{
  "router_score": "softmax",
  "lr_router": 0.000603,
  "norm_eps": 1e-05,
  "optimizer": "adamw"
}
Below are experts of layer 6 (counted from 0) of a mixture-of-experts language model. Rows are named router (the router's row for the expert), gate (a neuron's input weights, with its number), up (a neuron's input weights, with its number) and show model dimensions 192-255. Each number is 128 + 32 x the weight over its row's rms, rounded and kept within 0 to 255. Numbers have three digits each.
Before each expert's rows: "gets" lists some tokens that make up at least twice as much of what it gets as of all text. This comes from a sample of Wikipedia text that the model never trained on. Tokens count by the router's weight.

# expert 27
gets: "-", " |", "|", ";", ");", " -"
router:092104178086140106078143135149082132110189164137093099103099169125122195124136148142123137094124084068147178140067198155124110143159158120061178113129090087085146147136157188089137136078078074
gate0:051149133100193094152193095109107092102100118149101133054091136137142127096126117144135167134150095130095120084166196180138109134090145206114130160183114109105146155161113117141123128113143176
up0:119071174118111141074136117189082211120132131154133128108120174112106135142102095122187121177124148105180144155144091148132121051148129157123157173143107127066094181161151077095164110135109150
gate1:084137131154158088141136116209114128152190142120143180105092156153146123116141125126088120107104204126087103163166176123132164117145120143140137138179163134122033145161174131182130082099133130
up1:080212132130116107124074133150118137148119118143133125136157176161057158123110114136150108117156141189061113102120124120107079201123153148151118110057129086110198080129131160115095114138177154
gate2:115081126083161094160128114166131113176153178123150141090120076096187123057158117111132124156089140158094134139162131121134218160108094125142116041173107119140170115131161120146141170148138097
up2:128124137125182113085127168145087140171132135130091153077111125153101149065101091141148171172147175113131161128087164173112153136138120153109153097124133118090161110159151129114130209117107094
gate3:148110083104098153207163093127134099149085116123158174146193035129149101115162105095183125162134091158098140106128143083132114097122135105151113107179096147140123124189106172108160134101120110
up3:137186155100107142079088146131150096101151124167131064144101147081116148131119100134141116116166146127140160162145113174063139145120107164159091120113119169132137137077169082135129113141163173
gate4:113130112128115170144152059152133100128158133105174158145118107076082119103175158109137092121101095089175085114172100128086157171205142074120129155137049120109167115093113120141096174129051107
up4:072107122107089129157165102103119122129165103160097139186114066144131149100035116116061098144152120128046166103122120135194126110168127139138165125128154176166152133111144139108091066114155185
gate5:145101087126041141129186116147108129159145161182174126186161099147122109069136085074109057096077106149112123122161183176128136140111135149113060171176196182168080156168083104116136126127133156
up5:122124126115125103131107120077147172109068089100143110156145128123112130166132140168123134155064096117123104147134123125101127104091138135153142125128139154120144134074156116152149069134032129
gate6:128112073108179153146132140109146124118137103118150153112135105145105134101130172134165120117160139123154152149177151139141117178138097102120138152106192140124116092255151130142124104086113177
up6:170089170086095105142147132143107078107074143099137108153114089118140123164157093140119105164086155088134103126178093108135131102142101143142103102122074116161147144064104104104188092111154133
gate7:175155068127145062114117116097070128078160101156114124143168181095066114142129072146173111181137155129090192170081044121146100083117132138146132188083110173070067122150128157134170094117107137
up7:139112159173132093129128087122130135086151164104113178114138178136114119093128112182133118178103165121117159171087151117148083065148096168097141133115084128136057126143164121139190201115046145
gate8:079080125114170178110173162189117156054118131137124117091076117159144133138139095066025176109151121110167108064088086127117163159079136104149110094139164091130135113140099056151137121133137155
up8:113219147090151150135088101134198125126085109092066169140205161065156135126187147099108167151084101052133134145163085161106105153100151137168172095060111120117126150083183163134132132105162155
gate9:150128136198154145173126094105100139165136147133134161074151178144140123156131140202129146117080134155144187116094130139182107088096139159128156080126162143178117150108104133138104114191130092
up9:111126149093102159103145127125071177085157107144138098192169106068085087075180138065111107124188054173089043108146108109102183135148134130181137151148117112134129097145098104107116159107100153
gate10:180084100032109138148154128077114136090179123150116125208101110114090086059116126099151117109103171141179150129153124122074153132150152109105153176111139156109158133118120101142123181101131146
up10:108168114125110166096174154165114116126132109154139120163168131104120106151193123155100103128142149135167096129150093151117095158141104140152079102136159159115037179154131146087187088154123157
gate11:144220181158107081171122064115132145122131216107192100086111176157176112142181160110145144098202159166140132114135135157126131163128100187120133044148093101153094072167124194162159127156157142
up11:122035131073139189151155145061138077151123145146137141209125078126120089053101068147116123118062143205189098018126099149153132092113149110137090129131123140194076222100119069129081134091154151
gate12:047093093190196149061148149164110083031151102125136075162174125124101128145127050110172076087125101118097121103129147147151131128108086090123156175086118121100088131135190041144074112102150135
up12:137130180163129120172129160139137140125154071129115109137095105186123121100053125145215097096116198152099177200133152110090084112134184106110115131155120145138110150154194125142162116128176052
gate13:180145094154145104091169118182120117083103122142174081116123127127139157123123129145098118185211151081155139107118104137059176105139123127163036167184152111121098103121119152208115098102115153
up13:190147158091136086139159103114089112114108155120132103108110136220148165120027150166063065141163091145064158169108149110140105100227104134100083155136116150142190114108133111177136059082076139
gate14:095169158112146098173122111159146131136127197159098151158103112119133125153122157179042092175151114078073125126151125117107104081165113144192123123048009104162148143128160142173141123167129106
up14:124076160138138186125161159141116117117090137130106108139081115110132127130118160096103133132084123084097155121209153082103186094108117148135141106115116151133110159136125118200164094082071148
gate15:149127137095125075183141118123171144141143059107137105180129125118164120134203166090175109117178137146131126092102079165074132105124119131115170104167118111178149125189146139110079072099105104
up15:105154123162090141140105105105086080116099174170148133093094115132094108094081071167095130146113104106147139134128159084150121140107136107139109116138133133091119118160170136146114142163185141
gate16:168064118125141151091156126084179158132116148136130169173108094114085116061142036146164117116190188228160145168167081141138125113156135118102148113094159173140096109103179132078166171139121132
up16:134092196157122103139114115121102118120093058124119154146134130127152147104122127180175115162127161224162037195121155066131121133099139112105124127156157147101066109118139131161141162101095101
gate17:105104151110143123149090121107102119133197116100127162089165125105136120136138108137127084138064152142115140180159187135159173105142142134160139209148120105121101173121198129124153142076098143
up17:145101135138108141151140172064135115138161194128075139091072080104092123159110176144114084084177097104138140089139067166047119195151127160157143150044106137121180134141102176110166032097086120
gate18:135140123089108071121182180132120113161150085147160168110112125085161120145121166154124102159114156095044146155084120152055142156151158109119144151166123138133095169017113086122126103154122130
up18:139111132161148180143117071109120122096121135140134092168131128121152091108172098113194102080154108138132086102142108089132159081175095130156125121082194131188202126238138127125121119171134095
gate19:144116165048169134088138170176137161082105129132129156091152154122067159142105121165127118094162167157136142134125133117112103106121138102141229140059142155124072097122136136139132126109108115
up19:122153119111106127068060120096097122101074147126131135119124176092110150086142172164124074135122141092128101140163171140129107143175080096172075163070100181147143073144140102164143159150127103
gate20:142150148165144131112097121141119087199163201161134174086118101144101126106096138086075140109098154150117117112095137098129157116173106115065124044085085134184139129072153124137090134178093154
up20:139131098066116060136161100096104156067143074117167100110184107073154109117175066102125132193172109098116139163148086155088125156115139115163121165113175137143174121174122105118093064168146163
gate21:084140103126154142163124146108161118141123115120114162175133109149111116143162201206159153121177096092084112143116134144110165115123160103146150103145111096139115127086062149148099115124142124
up21:131179123068087116169129190077086124168129158144138153127098068132131120121117089092121150143119154077094136169197147127153132133076163143089132187139123166166125104131139096104163059151187111
gate22:108113161086153219122117132131156110133154108149147105171152177088170165118142179130138088089103061104107063100129138106101109150125182114139081142123156120143133125129117147179146152154142110
up22:160118114151078151115136172088132091115113173107091135099201146117167130156082092160136139136025114121075123127134138125166094156103099177072143123094143176121099140111123101146177116123116117
gate23:158168105133167092142123126137151129134150176135086163084081136138117162118106115215116121130166101058099163047126130121145133139133125140091162096124101151107171160147056154117118064142080097
up23:161087093113128129154170119141099172108126117179125100124189104141154123152156119144219125082113130145183143153123108069116063069139152084133157226106137109136123095064105138210092103126171146
gate24:101143155146148079132120108123164142115149142127138133167093115143129123092088104155124129192120166158089125142143138138131151072133107131093138156111114098108130162110163060140108117143124147
up24:223070102105139167183118162095112093150148146116167122119167125146167101111151106113119140134152053101101158123106155119181129126136132103105162098141162097108109107098127149142113125117159116
gate25:164125080134118124101140098135067125142153197135149118087091091153137104175145139136111094113159094161133117196134147139161189072173083106145123133199108124093082119157116120115079110201131163
up25:176114138209119111173156104114138128158140137086106123129130068131194124142127146132187113128151131194161111172139108099115147076158153123109132093174098115101132151086090192116106134153116131
gate26:153124168188101149124158113122160122107109119123154071162139087133145117170137115075078153141149095170146113128137093130107173071140065180132102133101143154130207121117110139150194117162085119
up26:142152116135115090123186122124105111139116119089105129144089096143116107074064113173174104148078144140126138140169153126192105158101132112139139087140104118114117138168122159114132084131151103
gate27:062146114150058042136101124085067120172129074117114158093068139127104125108068144169171172087151118103124098164145166092091138199190177118091108120108160077052129138111140171113098124158072067
up27:170154102195121160138129155198106142120060116131159114157147161114131139068168087119080143160138094085161099193103167187122102174150112136172018144145154104130155106175131116196141152117077128
gate28:054168146164166048143160111142167132139136050127175199104116145142089152119118138110073193145124171119074148137102196128192113083125108188166105113120160093211100108093135134123099152117107164
up28:229086114113075157119089135104153156100085138115110061174119102158155119200160142169148036138143108153136085134137082147067131132084126098112147132136065177052129111127127135107167129150168092
gate29:082122106069179133141116125135150136139155124120095211128097134087121167083065157165186171083122141105098157135143111139103125142144134122103115052190182144134105195178102134111160192137131084
up29:156173161152114138152092134124154140099067141128128151140087097133138114147128122079113190145148121101143098099092143089147098101140125114155127055110160166115079088136119120172128113112111112
gate30:154119118127098137140147152130149174147114173141118129070116144111161124184092123131136127128193098237130114153086120136062099130075049089109153120149106168129083099123140123142135154092136136
up30:150097132160140144152162140112095091133124104123123146184125114124105152134154195156096133149174140106113150158126094106090144126192145159152124122097120137118153118125139177140218086148093100
gate31:133125115160180128111184134134119128111108168116158076180128151151130110062115132089093128156180095084127149120136142151173138113136112104109135134046133121148156099136117108131133104122094153
up31:155105155074075174133137150139114079100102086185141126112165093119107106116165078062177095152188106112101181129150093115088147098143104105141094118101157172149110178097125102147089107167192163
gate32:125086092116130192132119101179157068156129115134131173186069103117161119142168115129108092121155144134144093158069149099130164094122143153118132113143121122201060133080144125118142138118178169
up32:171177085167150159186118133092124128128086150103116065091125068131171094093132143132128106118142114122108071123155126111182109129142115104101123143172132102112123186118077116124130148146053112

# expert 77
gets: "-", "|", " |", "===", "==", ":"
router:125122169142140150099078161148102134138131113148083147113098130171189193120124173153129124117101071113167114118089092175133086118127154089121148099164106117085122169144143138119112157118115086
gate0:142158164143100103168151131051123156118116176097186161118054157106076134198124199068096088112138180099095190126076122079122101153164144142100148079128043086154145123107135100138140131142176083
up0:113122116130207147192121084169144107146110116127096115143124063118099115093136120138135088145104119116162062152095114134095129090124135130142142169119161116125066119136148158159127119131108125
gate1:078193100161159042166091132121130161145136110137133110162113105118102120110093087150166123125077152169119094113172136155151137112142149158120127207122151086118149095202137096067126183127089108
up1:070158110184093115130097134147092068204113155130100170156094126144095143134110117156092114111115096081086162087132162150144086201177213153075147137109136073140105150088143144101143168119110090
gate2:123127150140160127156128141082054134126216141099087135120136151140146125158098115088193157088126162115092140153098155095159167178105108129069170126102170140099150095084131148114102138096102157
up2:118142135134122153134107125174122135163134204122136089130170114123136138150115092127097108146144111095180067053086101165153132133179071148154139087126107149132103034171142144110100146128130110
gate3:176128083122153204140175121119166136104149190124134155194128097130098106147186107089080094097152090174127126121093073146059144109181184171117131099142166196123084104145081142126199098107191115
up3:182161162166067151142163115153109101106137151112124123134136128120111109139124226073083170125161141142116129192098110118079104165175118169121139046158091172136118120135123117158173129172118117
gate4:169177073047168113159112149086165105103114159130137131118148102086167120077149124097154109117191122100083101078159073154155098142147112146106122125113165161135096105139091131095112069185190148
up4:166145095102143170076138102154168086094122158131107169135109123092135127077183138128162150121097044122084111149185135163141168190124171098149101098127137111126141140095160163142065158124152126
gate5:098087121079128188130138163210183122068106128162113114133092096135153161131076111084183125090085116155108172148160136105119121121131085097124136063159159131143106140097086142173184147121099168
up5:071139064141181145094134157175202118081075105151100121166128090114142143158113088086201127125088113143137170105158169145133140172164082164151114109142169142093087107087152125169149136112065100
gate6:118141096137175104124139146105112147161139123112143126149119113144114120102136089118143087138162159162137115115130066118053129103134120132136117132108181116127060130095133182152083165101186168
up6:128128133130091174144169125160117076085148147141172092088160126091115081161125118120081199186125068129093095106150121098095156180157134157107140125125093174123162129097118114081154120172119100
gate7:124192098109088111131149153187113068083136131098131118130107102111134147091150122128135089161142124125098118083143074127121180142100168120176084123150115141121163150129104121130146112127108128
up7:100136073110150147132114124175147138079101096062165107108119132161190110197166140157152110154122101137081141082143096130085167144051165100158156091112115111136132130093126153103130150147193115
gate8:163110141104149093158094120119112116119134116090095098133149054158119091116118061117135169101141195080157119162133074076172127141132075180117181187172097132114105096053134119168179148177142127
up8:084165084182146138121133115142226145187112155130124190108128099101132137102147153185164148132095153151142199100146097132139119145164139096148162138122093112141137106127157204106118116141173153
gate9:107103163095121148134149086120137161128111125122162091150108135101068099133128097109098132150104115098119152086113098151105132158113087139174048084101106157155112063130099099200153105170096138
up9:199157069128134152118120107171153126086160157099105125085128116123081112124041131140150137155103162160183073106113077150111153123161157131148118148055100151116146124176212115129155135082077120
gate10:102085100097130143138125144093140161131122135154133149097117170197204122091121114116104113074114087141103140117169157118164118191132153104103167067120116124157082148058095148078100129154173144
up10:103121091132116130136126107144111177139099107166155120115151161129113161078146107140135139120155137096160078123188130144169110134145144116163070079159132144078134155133098041104128136123087108
gate11:112104143057128142126141121172098131096185166164129092158101083061170107121101093097119116090099134122149083167139116084135145152124157126119099134033116179150074096096106121184184171109112114
up11:065132105074146165122120141132130141140142136186123126199122115064161128140119092133122115153139116099172124178100137133130124149113138151131123104084110149130094100085136144167156172107125109
gate12:130101157110083137130147144119145111122197111154145183131220170119138115152181118146089142130105097148059127134113114149137073148138160105154056086157157147209120101122145128143140075148100139
up12:167143130137101123125142126115081104108176108128116138069080129141164144144128156085060153123153127153128169091095107125115127100165164168116112104121142170170049165177137158150145109134176071
gate13:092225147117141151136122139103142116178131145154147142127130066115150110085123155109156155133127165107113096113106077124068111119152146167106151155074160180141115113122099145113136181131141158
up13:161204153156106121151107116126124145133108112153133141146165113144153109091099160115145069157154090097104117136029114143134115085157115124172106161134121119114169117173162127113175095101136118
gate14:088154115136134159135144104120146046142137133152110147146120144105190148139111112128196090123124095125161172097145144134096123147117059109144165147073110112068088140136116175143065131125175165
up14:163067099092118131115107133124108104109119141190127130146077115110176153105122078126101066124125159187146112106106080146116117084149155095107181164181137100087114105069100051116169196111206169
gate15:122132147135133112126118132076124158123147102104119120165160141142146109107103112124093158186107144163117122120103172106070159084112107149141150131132131041142170094114147102139085193100153106
up15:075129088115126108125115143144120136131153093117155116140158172104129143132119013093085156152160077175107059134109164095063085094136132177127086050125169132117112133139155068108117096094144148
gate16:191169120120124233148123130125171118066137109182124114135141115169147111114138147127137085124081147134158098127165141111108161194131104192109133132145169177117191115104080160128213086127105109
up16:177138143125120184096130101126222091118137079167117152115118115153162161159126207157153120085110082093154073108152203131114145188129083182131118059168117137116150117114126182148139129137055083
gate17:142134164179150109130133142102078082139116121127137098155161123132118121115130146108077077144155089211129131157137140113113138105104155139145099124167101161131108141132092111086130105178086111
up17:101137124126159138110129136157099121109137116163164078174121121116158122182122163129180141159113107138141091067163107162148139062157118115132156185108138148171090159121113087150111171151184164
gate18:185114148097063186106127144100090162043058127164163174098130120138119132177156152128113193131195112148140167142140127117086166184162140115138162097120092095118107099076158095119127082146116142
up18:071199114132173155131121164123107138187183122197119157175092124112118128150076102114098098110102153149105122087127127153126105143130136144076107126151154137104156141165092169083155171098137146
gate19:143153085072146123128149112109064134079153170113183191127150090088116123135075081145099136121141121100135110127081118147117158194200116155114127150103135121136101173099156139112142098197134167
up19:097123121194088107135128127178176148121059090102133054173109125122095099144177149101133111166181180095141140087139107114119120085101138129220111102111118164171145056137113130126152088083134128
gate20:157136159140151069127077181152100104142168171072131128075103154100155109151133147103099099121168145069117160181143188088103119089153119111136155170158105096141125169133129094064147173137118109
up20:103135138134155138131130125140090116182091147105123126111121134159177134188155143100152115071166106063090159184106166085103110128134157088112124119127146098126161142081155111095126153152118161
gate21:144105091141157128153157094144171118118069155109124104122103092104136147159158118083184152143065083124138144078161080113135160112115110084169103130145118123088120175148151170158167125068126152
up21:082081078100105191087094114197179148093092069109161091061119180115194158164177157090177126106096073124151097147135092112165115089113099082142109130128128082110125144120127084152160114107158154
gate22:077102167138144100131113132179127144135160132136089137144170124106135134158068137076086150128110156141145131125109105152127114114155130157150169128105093159111122085170162069128121120125138087
up22:140166152129114100093116128101116122134116133154093144171184156122080145153083112120094107136152184099175135133103091133068128165189113144191088151154099170123164067151159096130184091114172134
gate23:147162150124134097129156129083178140191124131093187113164153137105096152132092138160161094134136153188149117105123131107145096117114152148131109147181133129187120105168111076148178147123084137
up23:174125143096122139120100116126058127099110135089127152138152146114120122058115062165145144157103156081168135118114081149082096129136111080109147135116108123098129159138151124135085134124192088
gate24:118119122141145170131129173174133127125142095121141116105136148106113126084151173122107128142168186130137072142154177099147122070163106074129177103151143105172082107096196102166130163149149135
up24:125120080105058138105122125146129162130158108060176059079065176167137139093169123123098125126177066124127133080113037194150121160107166078111174107092118130111162136144125129143075152136179168
gate25:110114123158086174108098102075072123129142124179137119137147141165100152126133092151158089100125118192134127166119124137173115088147142082121081146176119122124131194170053120145123060115160093
up25:151196156185163098146146156134101051106066135116117076078122121121107130142157166143099113147125210150102085119098130143147102135085150122162177129194129115101104107089135108078162130140182137
gate26:163155126080145131147167120067118077110130115102120132194154150084082136124107061097097149111107128096168173170126118150159109173142139161141065128131117117098164090208170134164196129054089140
up26:113139117140161080133126102140124134161195155101116113110119144107147086125118136142130170117061165099184126110074137134151105127116147122119114128096128155104142143099159146125139132073115130
gate27:125122069097133112121128108027112101150064108097131185211111129130100119171186101088168134128176082109080171084171131145119147163104125119137161079114202130073143173090150192076090137126138141
up27:126084089143155125125118150082153139144089101105136118161119166130098126176150119102120157117192088090087174113122092158113150177107104114129161093109135110112091105051196191100101177124174172
gate28:067079114103146200113154165150107129158119080135141155062150132143170127066156109134125147108133146099100097121110137163131107173077106074145093137123118076140101106116176070189072102128110164
up28:139141087178096167130172143115094142138094154120111148136120121114088162100138110125115110071177074133113156095113125143118140200069176136141179091147087149137141137043108171179186107123130102
gate29:065164129103146151153152120183170164172141153096125098128171138110097141129113102137090135100100174141117131156175167176091118142155171116131114114169103093123087102127116093076167137127168116
up29:105168099035127135129143086157174201136100121148165124179170163125046141195100142116186102105111133091127144131119110110125138188144198115140139113148132118099095137063094137136153115144159135
gate30:122091112097188185072124102099125114158097142149147098156111112081073129165104157097137118107119119152102155145101151151153111123128110142150047108138202139134078169129148117103140161134143073
up30:151101114152061152110175113158125147094134142159099149101150149118109107089185100114136093118156158150173114145106130136144132142151182178116177181120058190152135039073093131142134102123167087
gate31:149154118096120081118144120075133114146130075121118083110099103094163109122180063101143141115149150126093163125104086167146106121152126154101139069099141126143209113150136122121127094227182180
up31:104118059169153104170127134163148172102073141117084149139134155108104137187120108147132076140100114155156102114178149131115140103118139125149173161168151134113147121112148170093111095121096059
gate32:178129121174140183158125099081174175132145139158173129137126084098170097132188125061103071174150090140155175121112164092120130108141112134133133145066166153150164177119080091092126093116106183
up32:118174108167112098089133122133162106107100100095161178148132131088127127123130107133139108123133172144043064141102107119172162131159201129133157164105135168148163099126219134167101184121154091

# expert 16
gets: " b", "b", "ch", " B", " Ch", "B"
router:161132102132114136108139151139105114113107140072102136138114126150114000145096146116124129142105182088149210162160154110152151133082133103118122140105138158138137123092161108156194093164084123
gate0:124104116129107155142133087128104111125150087201127120119150117161124146111100098136149089106122153167091162103100109162127138135110122144115168120104097151056100128132134162068121155062132113
up0:131121099178129094088150108136157121131157170106135129106084046111138130163113154118137174116166159146155075058160151148116186142089119124147125167110157169090127137170198137093105088117126136
gate1:122145148161157125154140133092131088227156133148166150138185049158101118095120134097074204128174050034103139099122095099156141136167183131128097076110119098137115152141106177161149097110096131
up1:136087157120114158123149168112090077155158126111098117149100126115114123153151146157124147161176067090131095156103126059110159158148151128137138145131145142171110148154113139140150126053121110
gate2:122157136088182051128090113159098131108133164173126147075129105124084078083154160193088151119104159101119168109088136091170144145190173104082093120075093083113164068134129119095107085127142098
up2:136127121085172114143086076144135116138107108087178155100024135102145136102119080136109129139134100135150197099155167106180094153151138122098084020139064094174142144130141094074120142123158103
gate3:149133084123063113135116089174154150108085145154098118153129110143121102142111154123157125129097128129168138129142095123165132152116085117164140146160080154083111123121117061139195142048139064
up3:180141141130128089203149126130116181086143090147119070108087152100113101114090132132119107155121104125111092126168123149058118137127079127122054099178119078179176107113123107101082115097123106
gate4:096174150160127117207136080078139117154183124073177120140140150114073091100162140106110147107113117082167131177156083146092116177121118085126151123071142156187145105160169154036121169145211125
up4:122125112171110108128194091153123078127150088145075122174097097079187137167112128128081119149127109164085134133083140138190088091153153194122078154178117130129098144109102055165140162123057149
gate5:126168064109111208122070122099161195140087172158122107159125108133173105079100083150116210142080121099113119146155130125047122130131137161159193167102050129072146053145095136109079114113129109
up5:127130093197156072182124145109153161172179108137104086098145030077123083110160083039113122149097103121060127130127143093184192154132114188118061116169114131095087163079143157125044172098187123
gate6:125123117076111067145137114109153109109159166087161137144066100132142141114153126175081113195216185131160123080134019096106133091134146118152110169087103139104088092084141138125070150058087125
up6:114165108087086099129133095154135138144197109113108150107107145115114078086099096133154158081175149145121144109122107175110107102142160086089144110104086144101124097081182111151089184120121102
gate7:142092124124173087106139135110115131108112145104137153120115126144124115077145054159113201146136172141117188099141034088153105100161146131155140144101138158205133115210164177181161164137173087
up7:170108113096157122138104124070180081125166168103111112139150214214169108109137105092126101149113102090140093164133103140152157098134092194145115135149128075148188137132149159089137155125161151
gate8:117170120135160135121087129148099160042148155118140122102107135102116141137172150110082133175123094097102182120169211124102076107127091087164111104114148071174126142085111123158164180101102132
up8:155139204096120032111173079057143123162110145158137110201141120153118120084147139117143147209164097126089139153105122087111128197090115108094091148066174151131161196140132092085114077110121128
gate9:135130143086177168157226155130102159079109090211098138120130133111111180116127074175149103110085160096130105117116126117101064116114075127150178140211094152100155157145118146164129094141152125
up9:063136124157083137141066094147099107146128140103137117120127110126159110157131129086112204117152061135151164138128125139162169088110113152127149145094145091125096090066102120092126096130069142
gate10:156133157111164168176183101090092113115140165148139131090119114162075148081078115142092133125180115156124051143107132137115101137119122126178113114063088148177116134113181120159092113167167090
up10:109138141125102113054178112104086106071104120151058091098083173105138083174140107137096113105084176101081119056106123095166190095099174087091120146151117102093085172131096082110126102113116206
gate11:159175134154111143143181084040124164149095122142167122166090157141043090135119092172087149105156147057116144163112082166193133137174116082090136126065197118132126101175148150125089116124131155
up11:107135154118197063105145092167164144112108195078142157085126141152038121156150089143078163118153086084145092155036105141113130165172114101116102092088122075115160087129125159076097148145077130
gate12:101146119144104120115147147129113131116116177067192143068137106150084124120089132155156066109151116071133103150165120095138154133101157118176121131109144126163112131079087146105168128105097141
up12:116124134165137096116151155123091127134220123108137059142150144138103111149102112155145114186160090034154144162125091035104124105098145109125094189148157136151127107071155141166146150105131174
gate13:078108125091116166115112152123142074135140105170145084092103115150142088129120175120162129144114110103128176149059164130098118148115141116164110134107105166171134197132134123127107088150099151
up13:140160098059138140122106174141148107111167082148106113124085114125172147109174177128150126126102086128159164153087139120149084160152130097133128075175165146153122125109086134147090111152164113
gate14:081098129144217160111115120111157120111139159144125084134126200124074114094134137119117177136036114182138120140083074118158141130105098107186169108080154076068150098194160112139090146101126126
up14:096183117196166120116142141099083117101168108183120132116073144097124100083101117124145101131140108178173105178091086079137094144098120133136108160139102149108124120105122137123066161139144124
gate15:088156143166133060143078144145188149096180067156114143201140116099135151113126160099109120222112149175113167155192130143151115066110096132135103134142083139091122081112091103086085178155098118
up15:151144144100154136163121148115105100125108162145178152122188131083144166185142150108072184113110154214131131164126123164109117122178140116075132042069127139186178141152148161129102151107185129
gate16:105101115120114147095114157103155098146133134065069110160127123101134180115129113122135133134138134173130114135167132098131108073088173059133029109112111167166139088108157183088086138093141144
up16:161086133107083139060122132199188146165133189086129179123055124191089160100172134080147126159104168129126043174162091145129067171114108122156100179147129060136182071084110171116145103168117099
gate17:133118135085165086088154101098090069186102163120128158165184129112107135091136153161141123117114133108160137144201106141083149172128133079061081103218110052127191127134145089158218157116162090
up17:084087136136146136184141103089095136157122193172144127128159135150088078113130145088119140146132146128106143119116109138117065195181152093170120153155182109109126185110173154106096163152161078
gate18:172142129157162115128097171162126190106143066095139109142116195158158180143117109126149137109111156126145114068164082112132144124115153133098112169116173095141177140090148108081190150089153077
up18:123123140117169127136132121091163136185097098137116130167105125165089144127173113087055125063086130120119124130160141158158127090140148103139122099121090059120094114121080192064114154146208171
gate19:143123171071138099074124140113119135151146134157117154117148132178093117124148160108148160159148127136112169097136088086126154151189063137121139127081102117103146064130132192131132162163182147
up19:133131178099122131097196172124044120046099124146065126106149209130115154069129095082135161146159082169201159169166147171161115185119079152143064074098144116149176107043129101134163102119139126
gate20:128129109096161124093083124144116145166092123128081175123155160093107096145173160106122120148134174166154167174107054135128069109051125188155112077099152150097123159163105131060155111092095082
up20:138120096113130176118113094096115102084049187129103180133039092150145117106149102146080082113109101190085129150086174137112131124135146091136096108174089077159131156046112095110127114152158107
gate21:149149142128175086109171140123094143147149175112116105073080138140097138161156112153113115139155139161192105177140139108173156133125136118153178113123100135123115124094156129147134115146126112
up21:161179064203067177128188125093165120160118155121098085175189056117085151146121120113117103103107152159134079107168163172086156131115140110108138085115049118125178141137105146090153127144123114
gate22:154155155121107109159124087109068099122086106170105094109132119078122097105097127090124118149171082221125131166146151142131123159108157057134167118076157156107165100124165119060120108131149147
up22:089152124148120170158143140183174151173120219125104119126166118097054095083111139189105148095137177116163162166164121127176127190103197122158169088111110137095093079136084170130158124143088165
gate23:139151191050112138116053129129081169177136129124118121111066196112166112192108083144106167182132126124055053122091157119153099123180097122100108159129150151071128190129134165130101152122031096
up23:092123116126157172112143172152083168191129122101151140114116105160126097206120114119088098184185133093070106120116144132121133133125168123121119194116135097114158163121153140133108153162129091
gate24:100115071124163128118155113124096134158130142189096161138126153096153136072139172110096135041132160177135135144113141115172135159116134112110202138086107103125180088102104133136152133135162131
up24:105106130168078158094164122102038135153027141154113162129123123129098114186105100130103094077158136112124209150160175141149141113110085150117100091085175089136113090122055085141125118171081137
gate25:196108172078130095165119136089110170134079093164195130110133092162092111111140095160104189133112143145126104084099104123168131132128098093100114112097067136078155218091168127077045134141044165
up25:039164094122126133160084084149149200046106096170131147144212120189145120110153173147106065130137097155076107080146124131124129113113077146192191139098095103116179114097128123123142111115149149
gate26:169103164142184182133141163153096182152114108164134159137113179123100083050108097110126111152191123160097129116089081152132124167074155109069108158117126112073229105141100152157140104146151154
up26:144149107199124135137134106085183081174052140080106137167145113125139172150089131149157109111122138123150134097092159194139161052126104161100088091060142153117142119133125122172118113195184172
gate27:156150138139131129136154145183140163169140108102110116172155169133154086161191110112138109159164122143113109077136145106182108115152156072168129092125134102167126149093114117100128155142123115
up27:150128107142140126158192141092094114173138156134151126156097074094130095128181094090139160191124111131175128150132074118121088169141102119112127169096128124141127161092116111137092076118114128
gate28:081067105120120147209120167137118124135161108123146104128153164131125132112113162098152082120118120165162124118085153189145087158105081103085205095098149066164138059153112145139064096172091146
up28:132111112147111177113137094165148148077130128127118118139135181156091138126128123179144078114076136095156150136179129133155096143123127110106128193168092103151122130136183105085137116143123083
gate29:066053109100143142120130120157132122116147159108160117168136148104082128151085087088108147117116169140142148066116138050159084149151158093139130134123188143128144126181126151105120175151143130
up29:136092070132092135166100119115166136085110115095112113145107103109165116122073115108150124096075123106135119126105124093145192112119134132133091138112132127161115094129179153159149098078172197
gate30:149134118133093123116096141134165161097143114152134151152093155141152119140197130088110161111146172146196117158074134110114094102142084116204105142127123126105185075123034149118099134134208110
up30:165125124118119096130130128160159175151057149127174088154151146129136155170084108146083101143123118077127122087117103117141161123121110099078122150121096094124117110110088089112126129166100103
gate31:103090099082148173122121180125110144153156191122142125132127169113140095105124083112132136209082122103071120192098185084139172134157108142148112141114152114160073108188113110162123151167177141
up31:093099138104103146082147133183166172137136139108144141124159162108117167101154143131136108117159113171144131117148156153114106109140135110128130131152140112145179145124122101116134155115082043
gate32:112150117137168108170074199151110131150137072182124138166193166150140113132125176133118123193086141103123098147158092149178124090104067144154144141109128142173131083099095136125097173144139125
up32:139132164102091104114126135185212117170122112160131129121145174109172120212143187112150061137078062114139149189149109149089145134136156138087177079153150106107117120144167118135168137070070133